config.yaml
num_hidden_layers: 9
hidden_size: 256
n_experts: 128
experts_per_token: 4
d_expert: 64
d_shared_expert: 0
hidden_act: "swiglu"
moe_layers: [0, 1, 2, 3, 4, 5, 6, 7, 8]
router_score: "softmax"
normalize_top_k: false
routed_scale: 15.1
balance_loss: 0.00506
balance_bias: false
router_logit_norm: 2.0
init_std_router: 0.00841
lr_router: 0.000938
vocab_size: 32000
norm: "rmsnorm"
norm_eps: 1e-05
tie_word_embeddings: false
optimizer: "muon"
learning_rate: 0.00216
beta1: 0.93
batch_tokens: 65536
max_seq_len: 512
train_tokens: 491400000
max_steps: 7499
dataset: "wikipedia_en"
Below are experts of layer 6 (counted from 0) of a mixture-of-experts language model. Rows are named router (the router's row for the expert), gate (a neuron's input weights, with its number), up (a neuron's input weights, with its number), down (a neuron's output weights, with its number) and show model dimensions 0-255. Each number is 128 + 32 x the weight over its row's rms, rounded and kept within 0 to 255.
After each expert's rows: a language model's description of what the expert responds to; "mostly gets" lists some tokens that are sent to it at least half of the time. This comes from a sample of Wikipedia text that the model never trained on.

# expert 21
router [177 117 170 121  92 178 161 146 134 104 181 172 139  89  99 125 149  82 111  88 117 187 118 118  95 106  47 117 153 128  79 105 156 125 112 132  90 135 167  94 152 152 117 133 157 127 108  88 107  69 165 164  84 131 151 179 108  89 160  84 127 183 109 128 140 184  90 147 148 166 188  97 124 165 128 106 135  99 163 129 120 155 163 178 101 113  82  77 205  83  86 131 102 120 142 128 166 134 114 158 153 177 145 168  96 132 140 104 154 136 108 199 111 100 144 103 134 145 100 160 129 152 161 121 139 187 119 116 152 122 123  83 105 153 149 105  71 167 117 105 148 111 146 129 108  95 166 199 114 154  91 129 170 131 115  89 128 119 190  66  88 128  84  77 192  79 151  69 174 105 103 128  95 113 161  33 151  95  84 143 132 162 140 153 158 167 120 143 142 163 127 169  97 113 108 157 133 144 125 161 153 100 108  70 158 120 158 114 171 126 143 137 159 127 119 122 165 127  87 152 169 157  82 166 158 165 138 137 158  86 131 186 110 134 161  77 161 107 115  95  85  97 163  94 184 180  70 125 111 115 184 128 131 147 127 150]
gate1 [123  68 155  86 104 117  97 147  81 122 124 180 113  81  64  95 138 155 113 135  76 146 106 174 117 129 123 108 145 108 138 101 149  93 128  99 149 148 174 175 114 121 119 103 133 152 165 104 153 150 179 126 117 142 189  92 111 143 122 134 136 102  95 156 109 211 169  83 129 131 121 167 162 134 112 165 110  77 139 131 140 110 194 138  98 119  78 100 150 186 164 136 157 135  78 111 161 175 170 129 106  85  89  90 144 101 167 137 114 141  44 115  79 103 152  83 164 122  67 155 115 171 151 157 125 116 156 147 165 146  91 139  51 153 149 167  88 138 136 167 181 131  97 134  84  71 144 110 129  89 176 173 158 157  88 168 150 150 186 124  78 153 119 160 136  75 152 116 129 144 111 134 103 105 138 124  88 153 155 100 130  69 159 178  88 151 125 156  88 162 110 148 156 134  84 105 118 166  94 108 181 119 123 124 125 163 108 211 100 126 112 149 140 141 170 113 129  83  83 112 138 155 152 161 126  58 118 156 174  95 159  75 153  93 124 159  51 144 133 196 138  95  96 186 135 127  90 134 145 197  95 151 158 131 143 141]
up1 [100 117 117 207 153 173 152 125  80  90 136  90 114  58 142 108 113 140 156  79 142 113  99 150 127 137  75 112  97 121 133 140 106 162 120 132 120  85  67  83 111 109 149 166 144 116 127 131 112 133  97  80 109 146 128 189 199  98 180 157 149  96 104 129  91 132 140  79 148 142 166  73 134  93 136  78 117 110  71 162 179  94 105 121 131 175  95 161 176 181 162  75 144 162 113 144  86 145  75 108 137 162 119 124 150 128 106 172 114 101 133 132 148  77  97 133  97  94 158 115 104 122  63 139 159 125 132 164 181  97 150 163  90 154 151 121 194 102 126 142 158 118 126 115 141 111 178 153 164 117 191 106 128 111 159 192 119 155 147  64 157 151  63 130 103 178  79 111 114 145 198  86 116 133 103  77 123 123  87 119  97 117  56 124 175 112 162 126 109 121  68  79 154 112 129 103 114 176 110 103 100 160 135 152 148 108  60 147 101 147 118 132  99 180 171 131 165 150 118 144 113 134 132 118 114 204 123 178 147  62  78 107 208 113 114 130 153 115  76 125 103 176 132  85  92 145 154  92 158 116 127 119 168 162 105 107]
down1 [155  92 151 126 157 144 130 107 155 189 127  94  92 160 171  82 102 104 125 158 127 135 139 169  76 163 155 144 113 113 131 131 112 133 121  81  93 148  89 113 118 149 152 134 138 181 165 186 156 144 144 111 119 175 104 118 125  84 126 139 171  99 118 168  65  38 158 160 118 214 134 106 118 108 107  84 117  95 133 140 133 124 172 136  57 124  79 182 135 147  68 147  96 133 125 130  80  93  82 221 134 162 149 141 126 131 110 159 123 178 149 106 139  72 154  95 140 198  90 106 132 114 111 187 162 124  96 112 155 149 152 172 175 136 116  75 134 114 156 112 128  66 170 143 176 106 156  46 134 150 155 129 115 125 132 214 160 176 117 161 130 101 140 116 175 117 168 178 131 118 153 121 126 196 181 127 107  90 141 173 129 158 171 158 129 116 105 108  75 106 116 168 151 112 198 171 120 155 135  95 144 120 109 165  81  79 134 109 144  91 146 133 136 204 132 107 125 173 188 143 173 137 137 140 115  96 109 119 144 146 141 132 123 151 154 164 138 151 186  90 115 139 142 124 121 110  93 102 195 186 169 127  99 166 110 131]
What it handles: Plural and word-final s. Word-final letter pieces, mostly plural or possessive s, plus r, t, rs, ts, ending names and words before punctuation, as in Quotes, navies.
mostly gets: "rs", "ts", "ens", "r", "els", "ps"

# expert 14
router [136 161 186  99 160 168 111 176 158 182  80 125  87 171 176 142  84 133 105 112 161 117  98 172 136  99 172 119 157 100 142 124 172 114 147 111 154 139 158 179 158  75 108 219 129 150 187 125 140 151  79 163 107 142 164  97 113 126  95 155 174 204 139 157 138 145 138 170 174 134  71  90  87 140 149 152 107 115 115 131 173  75 100  99 118 109  94 112  98 147 187 129 166  56  89 152 187 124 144 100 152 185 171 138 152 132 134 109 156 111 189 143 106 104 102  96  75 142 185 201 110 128 188 132  90  75 114 172 162 131 145  90 171 128 152 149 146 215  98 119  59 146 200 150  74 180 154 107 125 155 169  71 138  95 127 108 176 151 139 111 157 103 159  82 113  96 173  75 119  87 124 138  89  92 105 152 140 122 118 145  78 126 125  87 116 132 131 138 156 134 129  94 166 116  99  81 157 122 173 134 104 122 160  77 130 125 109  86 133 109 130 119 118 116 136  92 124 129 118 117 173 136 139 143 166 117 164  75 146 163 103 157 190 122 134 158 169 151 134  98 136 168 129 123 149 100 102 151 116 162 138 139 133 138 116 183]
gate2 [109 173 149 162 146 155  97 162 133  88  99  59  94 126 159 102 151 167 175 181 195 140 161 102  89 173  88 151  87 112 149 142  83 120 104  79  97 148 127 146 121  76 170  65 144  91  70 109 146  78 109  97 187 154 128 111 159 119 187 163 100 103 125 122 150  87 105 117 114 150  86 133 125 114 141 143 133  74  98 137 126  52 132 105 143  69 138 126  90 153  97 131 188 120  81 104 124 181 118  56 178 116 105 152 128 127 185 152 140 125 184 114  97 126 101  91 111 133  96  95  73 156 144  67  98 132 165 137  84 148 126 136 124  88 100 174 112 127 164 149 200 135 108  56  96 108 148 158 110 133 104 135 140 163 110 167 138 100 171 119 106 142 132 153 130 168 180  98 107 149 166  90  80  94  68 104  87 184 155 109 156 130 128 170 119 109 117  81 104  98  97 139 137 112 100  92 169 145 135 136  75 118  79 141 108 113 108 128 167 123  80 139 208 107 138 150 144 135 133 179 158  99 196 146 151 118 176 165 127 134 164 128  88 177  99 143  59 101 117 142 140 108 160 124  94 120  92 155  90 114 155 117  67 131 163 160]
up2 [145 144  76 188 100  81 104 106 126 119 103 157 196 136 157 141 148  80 173  88 110  70  85 184 106 130 155 128 116 142 145 126 147 127  83 131 154 122 109 150 138  77 137  92 104 157 159  71  94 203 139  97  93 165 136 118 143  95 162 126 193 127 124  97 127 136 173  83 115 122 159 109 149 157 148 144 140 150 201 178 133 127 148 150 130  90 157  94 170 140  54 122 104  78 133 115 175 116 158 171  72 143 181 119 164 174  94 138 109 124 148 186  90 106 173 156 137 167 120 137 116 122 139 140 140 124 126 140 126  79 166 138 141  99  85  90 142 155 170 202 113  25 165 144 139 129 151 114 124 101 143 137 123 113  80 204 170 102 117 118  98 147  86 141 142 170 156 102 133 125 141 103 115 136 132 105 201  75 140 124  89 165 157 154 108 103 104 140 130 113 149  40 117 115  39 116 108  77 128 108 100 127 149 140 195 102 142 143 116  97 126 162 148 182 180 199 105  89 128 105 103 113 103 119 121 117 165 126 156  98 146 117 137  79 112  68 143 155 131 141 140 117  62 128 128 155 135 180 106 185 142 133  91  98 139  81]
down2 [132 108 132 147 138  88 139 160 119 128  84 124 146 167 135 112 145  63 126 160 177 121 151 188 138 129 130 147 144 178 140  94 155 134  95 135  70 140 132  69 101 173  83 163 109 113 117 105 105 148 105 100 137  95 136 103 181  97 101  62 151  96 194  69 121 166 185 121 156 116 165 130 153 198 117 103 101 100 129  91 147 171 116 146 111 141 134  80 112 183 112 179 112  66 168 116  87 120 160 134 141 141 107 166 131 125 173  81  92 123 166  97 157 109 132 181 133  77 180 107 194 154 144 106 117 119 151 113 119 115 117 119 108 124 106 102 189 149  83 135 101 131  81 143 173 144 171 177  76  84 150 111 138 151  84 162 107 133 168 157 138 155 115 102 125 131 136 187 199 199  83 104 140 107 127  89 154 114 125 151 180 157  83 110 183 109 146 113 113 148 129 100 154 162 132  95 209 108 120 110 149  85 123 127 159  51 106 151 148 134 118 105 167 200 162 108  89  97 120  84 154 114  99 216 143 142  96  59  75 130 142 146 180  83 106 106 156 184 140 122 143 157 123 133 123  90 106 114 107  87 146 143  89  93 168 120]
What it handles: Definite article after prepositions. The word the, and sometimes possessives like its, their, our, right after a preposition, as in under the age, contains the villages.
mostly gets: " the", "The", " its", " our", " their", " The"

# expert 39
router [ 94 168 205  90 192 202 105 169 131 146  64 130  83 160 197  75 102  99 130  91 172 147  68 145 134 100 152  87 175 105 146 119 160 133 136 143 115 101  96 164 155  62  91 152 119 151 151 103 157 125  92 175 131 181 187  57 104 102  49 159 190 152 180 165  98 169 116 159 119 110 129  63  86 114 145 176 133 140 157  89 166 105  75 134 104 122  79  98  92 175 179  74 111 110  67 164 167 112 124 144 137 142 187 142 173 141 106 133 149 101 145 125 104 115 111 159  99 111 196 158 106  97 149 142  82 105  85 141 139  88 126 102 162 126 129 162 137 171 113 102  97 137 197 157  62 218 156 106  98 172 157  85 149 148 116 134 157 168 139  85 152 109 149 132 137  81 117  88 135 125  97 135 115  98  90 151 123 126  98 151  83 105  94 116 173 104 146 136 171 109  97  78 155 139 136 117 126 173 164 150 100 143 119 101 132 167 102 124 137 120 130 129 112 136 128 102 108 129 108 128 175 121 127 118 167 117 166  79 124 193 117 123 159 135 141 114 182 149 112  85 160 140 126  87 150 114 116 133 118 123 129 101 121 137 139 176]
gate1 [117 108 191 135 103 143 129 132 104 150 156 139 113  92 130 186 115 154 121 138 158 195 136 121 142  94  93 154 175  77 116 124 168  73 116  93 120 132 167 106  83 148 174 160 132  84 172 114 105 116 160 152  80 126 196 167 123 162 152 147 136 131 148  82  89 115 135 179 147 122 152 164  92  96 125 163 121 142 158  65 174 122 119 155 161 146 161 112 113 113 139  73  76 174 150 139 117 148 140 149 133 142 102 177 137 117 122  93 129 127 179 153  94 136 164 162 121 167 107 120 155  96 196 117 127 100 148 120  49 104 124 119 148  51  76 136 120 105 198 148 172 156 141 102 183 117 150 106 117  74  94 139 138 162  84 108 122 136 104 119 148 123 119 154 195 132 148 175 153 153 140 195 142 175 153 123 135 100 112 115 135 157 140 146 165 142 152 100 108 133  93 107 121 153 135 133  89 141 105 173 115 150 106  46 135 135 115 139  73 194  85 116 152 114 122  90  61 174  75 158 103 111 153 205 151 131 165  85  77 113  84 123  35  70 156 129  83 162 186 121 112  58 149 185 156 125 132  98 129 130 160  90 105  96 138 155]
up1 [133 145 169 132 112 105  75 111 125 147 132 171 142  97 146 155  47  82 133 163  85 145 155 167  66 133  57 118  96 137 115 125 139 157 148 153  67 151 154 116 139 154 123 144 140  77 114 131 172 140 137 141 118 113  68 160 186 116 133  58 144  99 128  48 138 167  84 182 129 150 115 142 153 153 147  76 167 129 127  57 100 159 141 112 143 153 142 143 142 132 146  95 125  97  83 103 147  93 200 146 103 126  75 153 207 106 133 106 124 170 140 112 152 102 128 163 117  82  87 140 106 105 171 156 103 146 119 167 173  87 150 186  95 124 160 114 134 113 115  95 134  81  91 108  73 138  86 128 129 148 134 145  80 149 147  94  99 150 113 123 126 142 104  81 120  74 113 149  87 131 137 168 147 187 138 123 133 195  99 155  96  96  73 110 141 118 149 112 214  83 117 123 124 148 111 113  97 117 113 143 114 107  99  77 108 178 126 169 110 180 157 179  82 114 141 103 163 123 111 138  79  88 160 100 156 170 119 110  81  91 145 112 202 134  96 135  35  86 141 105 163 124 135 152  94 135 174 147 117  94 145 158 170 162 103 202]
down1 [ 60 141 137 133 127 106 183 137  95 154 201 129  90 120 109  81 129 122  99 132 141 133  84 113 132 108  82 122 138 135 114 110 110 108 131 127 118 144 158 167 134 168 173 122 160  49 135 103 142 135 131 142 146 115 168 136 108 143 190 113 129 193 145 129 134 129 180 150  72 170 137 131  23 152  77 142 154 162 141 182  83 117 129 135 134 148 209 127 147 146 199 103  92  73 116  72 129  89 174 115 146 194 154  89  89 193 115 130 108 129 163 119 163 124 102 103 114 114 150  82 209 146 107 143  69  99 126 136  96 108 149 115 160  90 119 125  78 192  91 147 162 140 136 141 144 150 172  36 135 111 101 142 111 137 133 175 111 197 120 185  80  87 149 121 175 114  76 136  97 138 128 128  63  95 161 101 111 130 106 147 125 142 136 125 202  95 168 126 113  82 123 114 175  51 171 126 160 133 149 140 160 114 164  58 115 146 151 161 116 145 104 211 116 107 159 127 111 162  89 123 134 113 136 141 123 145  73  97 130 115 112  95 129 110 141  96  95 136 120 118 159 136 140 137 105 122 113 152 114 155 166 179  95  77 106 114]
What it handles: Determiners in biographical narrative. Articles and possessives like the, a, his after prepositions in biographies, plus death and injury phrasing such as died of, diagnosed with.
mostly gets: " his", " suffered", " His", " temporary", " Their", " initial"

# expert 42
router [138 138 121 114 172 124 145 153 109 181  97 131  83 128 139 104 112 128 165 123 148 112 137 189 121 158 189 120 190  60 172 100 170 112 107 125 177 156 153 146 135  69 103 159 103 177 178 102 146 145  93 155 102 193 167 136  78  80 138 149 199 115 119 143 130 136  84 170 147 121 134  38 138 133 137 141 112 147 175 104 187 103 100  71 141 121  71 105 113 136 134 183 112  85 126 180 203 158 129 108 113 132 165 114 167 108 100 114 112 113 183 167 105 127  88 142 109 122 197 162  90  86 144 141 138 124  85 165 139  64 147 129 153 137 149 139 109 176 144 115 121 100 173  98  65 165 133  98 134 190 146  71 170 132  79 140 139 133 149  86 153 128 168 146 171 108 184 139 119 103  98 134  76 122  91 139 158 104 120 120 100 158 148 109 146 121 146 128 101  82 138 118 180 149 138 101 194 147 159 113 112 140  90  71 143 159  86 107 132  85 131 106 148 137 152 120  80 146 177  90 129 168 116 126 122 170 170  85 125  93 144 114 168 157 114 116 188 118 178 106 164 116 104 134 129 143 106 142 162 166 148 153  95 170 157 234]
gate1 [158 114 178  66  82 139 143 156  89 112 182  92 147 134 144 115 139 138 105 166 130 174 163  76 107  89 180  98 147 193 131 140 139 128 112 142 143  80 161 165 148 141 140  91 145 111  65  87 190 106 125  60 110  70 152 124  59  97 122 125 104 153 108  94  99 128 240 149 138 160 144  98 121 145 109 114 105  93 124 174 123 137 116 124 124 116 114  97 143  97  96  94 131 142  96 136  94 112 130 156 183 130 106 206 133 113  93 121 102 144 189 142 127 135 118 127 119 180  72 102 129 140 162 171 163 116 137 110 106 117  93  79  97  90 173 108 157 158 139 179 100 130  85  96 157 126 199  75 181 126 150 155 128 150 126 188 121 148 221 150 188  99  94 102 130 207 132 131 165 118 122 111 185 148  96 124  61 107 100 108 107 129 166 159 137  84 142 150  84 122 144 162 145 150  99 138 151 124 161 149  95  92 177 155 114 157 170 143 157 146 108  80 168 113 133 159 141 160 144 123 110 125 177 151  92 171 115 120 149 127 155  65 156  79 179  86 117 104 104 110 140 183 116  56 105 110 127 138 167 118 109 160 117  95 140 107]
up1 [112 102 135 115 102 214  61 109 129 107 150 151 126 102 110 187 132 160  61 122 138 141 112 100 123 135 192 128 115 168 102 141 169 173 143 110 138 105 153  83 211 103 126 138 163 171 127  88 109 120 114 119 154 106 169 109 146 140 150 156  90 151 123 142 158 125 155 197 130 107 102  93 119 102 117 135 138 105 180 160 145 123 135 161 185 122 190  81 147 144 124 117 222  98 127 119  90 125 105 138 141 194 204 125 132 116  96 161 162 127 131 138 140  99 163 106 175 129 160 137 130 180 141 130 143 118 119 139 116 139 103 129 148 159  99 117 108 130 157 183 160 143  73  86 146 182 139 109 112 162  74 139 126 164 160 111 148 123 107 145  81 149 102  95 121 140 143 145 106 172 137 128  45 122 108 155  94 180 163 150 103 113 215 151 125 119 130 117 132 130 171 134 128 106 166  96 137 169 142  97 140 103 149 130 200 168 212 111 149 166 151 157  63  68 122 137 156 107 188 176 111 180  87 102 158 159  86 117 103 101 129 124 166 102 169 142 120  74 136 158 143 169 104 109 106  51 109 204  88  46 122 118 153 113 120 130]
down1 [163 103 110 106 175 145 168  57 150 151  96 111 136 130 136 106 132 141 136 142 125 177 115 166 135  72 193 124 137  77 100  64  91 148 134 125 127  70 147 139 109 175 128  77  72 126 109 113 103 148 165 114 150 100 118 153 108 140  91 127 145 109  85  63 142 116 120 150  87  93 144 150 152 124 166 140 135 149 139  83  71 154 147 165 101 199 238 103 164 121 123 125 136 161  60  64 124 113 163 107 158  95  67 162 135 136 137 180  73  64 172 117 126  78 186 125 155 164  79 116 140 129 132 115 132 104 150 120 142 122  93 140 142 109 152 135  72 121 101 141 164  79 121 119 128 137 131 157 134 174  97 175 129 154 146 106  44 102 160 104 108 130 122 197 134 104 150  82 118 133 139 183 103 131  94 119  95 104  98  95 124 151 100 117 121  68 153  93 114 165 126  97 132 115 151 195  74 127  60 133 131 159 157 140  77 141 133 106 127 118 120 146 123 190 169 175 131 127 107 157 145  80 176 170  65 123 132 148 184 146 111 121 153 136  54  96 117 148 122 102 192  88 131 153 130 127  84  94 193 115 134 131 164 120 168 151]
What it handles: Articles before titles. Mostly the or The before names of works, awards, publications and events, as in Album of the Year, the Neo Geo, The Arizona Republic.
mostly gets: " annual", " Billboard", " animated", " consecutive", "Scientific", "The"

# expert 52
router [104 129 173 109 107 139 123 102 106 122  88 147 157 141  75  95  59 131 195 162 155 129 104 110  94 135 119 148  97 112 151 141  85  95  93  86 131  80 144 120 135 224 137 120  83 158 110 177 118  99 183 145  85 123  82 126 165 159 123 142  48  75 111  94 118 132 159  91 108 107 128 142  32 142 114 116 145 123 125 136 108 145 157 150 169  68 166  78 135 119 106 169 183 173 130 123 104 130 104 186  98 166  89 114 168 149  71  94 138  73  87 109 121 182 141 152 140 159  75 201 147 107 167  70 152 133 137 144 132 149  96 141 124 106 128  75  95 109  93 156 125 112 100 144 142 102 116 159 207 118 162 135  68 134 168 134 112 133 116 180  89 109  79 153  86 132 179 124  94 113 128 132 172  92  95 143 124 158 109 112 145 127 138 174 102 155  73 140 120 158 193 120 110 126 109 126 149 111 108 130 170 152  96 136 122 126 126  87 126 126 138  98 152  90 172 160 169 102 162  95 108  83 156 117 123 157 155 136 136 100 162 197  96 131 107  65 110 138 174 162 112 157  99 112 147 190 123 142  72 143 179 108 175  85  76  75]
gate2 [136 177 196 195 117  87 154 184 137 107 107 181 150 130 141 129 119 136  94 154 173 143 135 182 134  79  78 148 171 148 122 118 125  94 143 127 103 150  92 222 109 155 209 106 103  93 139 159 166 130 113 143 108 132  68 147 136 159 151 135 164 164 162 132 107 105  79 158  94 154 105  98 137 105 112 210 149 104 128 143 132 113  79 101 100 149 142 152 137  60 109 125 174 109  86 172  96  41 162 157 127 139 138 138 134 134 141 164 166 115 149  99 100 108 107 124  99 126 113 159  67  97 172  71 146 113 145 110 133  90 149 116 107 119 128 156 113 106 143 168  90 134 134 106  64 105  95 137 122 140 170 121 156 161 118 121 164 127  96  82  91 104 110 140 126 135  95  96 167  98 216 148 185 144  78 154 212 164  98 169  85  84 123 169 152  98 149 114 115 103 118 105  88 174 117 146 139 130 121 117  86 108 142 119 140 106 170 150 107  92 140 111 152 153 110 169 159  38 141  45 119  87 178  80 168 156 126  89 128 159  90 187 149 141 130  95 115 118 126 134  92 112 126  93  59 154 123 124 151 135 157 133 171  82 112 123]
up2 [110 155  76 122 140  75 108 165 124  98 162 200  98 133  74  86  90 139 135 137 121 133 160  96 158 117 102 179 122 150  79 116 137 162 111 130 100  93 143 130 132 135 100 101 169 131 142 161  57  85 168 119 131 116 118 149 150 127 168 120  71 116 173 137 148 182 170 146 144 125  80 176 117  64 121 168 116 160 144 153 135  86 202 150 150 140 135 151  91 116 132 125 129 161 103  94 114 139  90  95 144 141 182 142 126 132  88  77 146 153  98 111 122 135 160 134 103  92 134 120 134 127 170 168 102 161 120 156 164 108 124 104 156 101 170 117 168 128 112 136 148  44  84 114 193 140 156  84  86 179 146 147 105 133 157  55 127  95  66 120 107 173 146 164 161 109 154  88 119 103 124 168 123 136 136  90 109 165 102 120 176 123 148 189 166  85  73 170 141 213 137 140  90 131 171 130 147 119 156 111 135 191 155 102 147 144  98 142 156  92 177 113  89  84 119 100 127 164 128  77 165 151  72  65 172 162 138 128 169  66 125 183 106 125  80  62  89 161  87  63 117 126 132 109 103 147 169 166  87 126 136 139 106 198 138 118]
down2 [152 108 101 149 117 138 175 135 135 157 114 155 171  80 154  67 121 132 127 142 148 165 176 131 154  84 111 132  81 120 191 111  98  53 171 113 113 110 159 129 148  96 155 138  97  94  93 107 124 121 147  98 122  95  96 124 128 168  78 100 160 149  73 132  94  83  92  87 134 144  98 167 130 161 123 152  90 127 151 151 158 143  58 104 142  83 158 121 171 122 154  98 132 134 131 136  49 189 184 166 167  87 115  94 139 120 107 179 108 130 192 107 129  56 120 145 113 116 143 141  73 110 115  84 125 152  76 163 179 112 115  56 172 186  64  91 132 155 186 127 198  99 179 110 155 164  60 144 134 159 126 139 170 121 151 185 101 140 171 115 105  94  85 117 102 166 179 108 138 104 150 145 148 136 103 118 202 181 185 179 142  85 124 145  98 144 141 135 139 117 134  97 115 137 133 152 124 108  69 127 119 121 129 109 129 149 153 170 141 140 140 110 164 167 103 158 223 131 139 110 118 133 111 126 176 117 145 130 131 163 128 116  49 170  97 184 178 117 125 128 135  87 115 150 165 159 141 110 121  99  75 119 144 153 135 190]
What it handles: Infobox and taxonomy fields. Field labels and value starts in infoboxes and scientific classification lists, such as Phylum, Clade, Order: Lit-, Kingdom: Animalia, Publisher.
mostly gets: "hylum", " Clade", " sq", " Binomi", " sub", " Coordinates"

# expert 64
router [ 96 121 103 153 123 143 138 156 137  87  89 113 102 124 122 114 135  94 194 156 121 127 148 110 176 118 137  57 106 116 171 147 132 100 130 170 178 161 166 103 181 167 152  88 149  74 130  85  75 187 112 125 111 126 150 138 141  91 136 104 129  87  78 135 144 156 151 144 103  72 147 165 147 160 144 131  91 125 150  81  61 139  85  89 138 144  70 103 104 120 183 136 143 118 175 136 120 170 138  79 136 142 128  87 164 135  91 107 156 160 118 130  59 155 167 119 159 148  88  80  95 110 151 167  96 148 184 115 126 144 125 127  73 157 141 208 147 147  78 175  89 155  84  86 135 121 123 110 135 150 110 122 160 143 107 122  98  77  86 133 183 141 129 140  93 174 128 188  66 146  76 134 160 135 108  75  87 161 152 156 106 126 164 141 146  97  94 122 102  95  80 153  98  81 118 148  92 217 115 125 175 117 146 170 142 129 154 159 170 167 124  82 111 179 117 118 120 111 154  94 154 127 150 114  89 149 214  62 137 102 153  83 107 150  85 144 144 125 146 133 116 132  68  99 173 171 125 100 137 164 148 144  90  66 174  77]
gate0 [122 113 133 118 142 142 152 111 196 135  75 123 103  86 114 166 161 137 118 120 133 161 143 124 103 113 137 117  90 106  92 120 103 147 177 109 201 147 155 111 145 113 167 150 120 149 210 123 120  84 190 159 150  99 120  53 119 144 111  84 117 161 146 157 145  85 173 118  82 111 114  61 178 127 118 149 134  95  70 109 166 106  94 141 103  90 100 146 115 102 171 123 164  58 134 164 171 108 129 120 133 160 134 140 140 120 157 144 160 132 195 160 117 130 130 172  86 125 175 186  69 108 179 158 127 120 161 193 157 149 102  92 120  93 135 137 158  79  83 156 139 148 148 132 152 165 100 107 136 172 135 110 150 144  95  91 192 120 162 139 167  76 130 170 122 158  62 146 186 128 176 101 139 101 148 142 136  66 101 132  69  84 183 111  96 137 168  85 141 131  77  77 161 131  89 125 155 144 189 147 105  52 122 127 154 133 152 147 186 113  84 132 183 130 170 156 103 127 179 139 121 105 201 129 147 113 162 143  67 139 134 161 147 169 104 136 146 135 124 165 138 175 117 127 104  69  79 130 180 108 149 107 113 178 159 106]
up0 [147 138 130 188 126 153 167 115 117 142 175 168 149  90 110 162 101 111 142 127 108  79 161  92 123  98 170 125  92 118  93  87 132 131 143 144 153 115 153 158 113 163 135 140 126  46 122 147 141 144  49 136  75 133 108 134 189 148 148 191 126 110 103 190 122 106 180 168 100 162 134 112 175 136 107  91 124 123 108 150 123  71 161 139 116 156 185 149 123 158 145 112 150 181 106  87 151 119 130 147  93 154 136 141  54 117 100  78 120  86 116  93 132 102 179 116 135 134 100 125 133 154 139  87  89 171 171 156 103 151 116 160 150 139 131 118 139 132 133  73 107 168 152 160  73 121 133 138  86  91 132  94 141  61 132 160  78 163 101 124 117  93 159 179 147  84 159 136 181 103  66  90 132 152 115 166 147 142 177 117 118 148  66 162 127 133 162  96 217 115 159 161 100 135  99 199 133 169  94 100 115 145  94 197 114 124 151  83  74 140 128 173  80 126 102 129 166 108 126 121 127 129 125 190  96  90  94 128 126 116  56 104 101  83 100  92  94  68 198 133 112 145 138 145 130  81 150 118 147  88  95 189 126  82 109  57]
down0 [178 161 108 147 149 167 120 141 164  94 104  97 131 141 145  75 101  82 124  78 115 173 120 162 107 153 103 162 126 168 211 130 171 137  97 110 112 138 131  86 114 193 121 116 105 200  93 164  51 143  99 144 139  64 145 118 138  96 197 178 129 146 131 143 136 115 127 115 128 173  87 107 126 137 171  84 181 168 143 123  96 123 145 148 105 104  92 118 155 109 111 115 108 156  97 170 166 131  81 105  83 170 111 127 159 148 130 156 111  96  83 175 106 139 100  92 139  76 129 145  88 150 140 104 152 108 184 102 112  99  93  69 168  95 116 135  88 193  45 132 141 103 142 110 185 159 115 179 105 166  75 145 145 137 152 145  95 142 186 111 163  72 113 148  63 104 132  54 122 118 139 119 122 104 109  99 138 126 106  76  94 127 143  96 126 194 149 159 132 133 124 140 129 112  99 128 160 126 107 122 154 152 183 162 151 136 120 107  72 129 135  84 117  88  77  90 143 155 111 168  99 116 111 153  80 155 208 113 121  64  76  89  75 148 116 185 142 145 115 112 122  79 144 121 113 178 160 105 142 108  46 111 163 136 134 108]
What it handles: Mid-word suffix fragments. Middle and ending pieces of longer or foreign words, such as -ulation, -osis, -ary, -to-, -bra- in membrane or symptomatic.
mostly gets: "ulation", "ino", "osis", "io", "atory", "cino"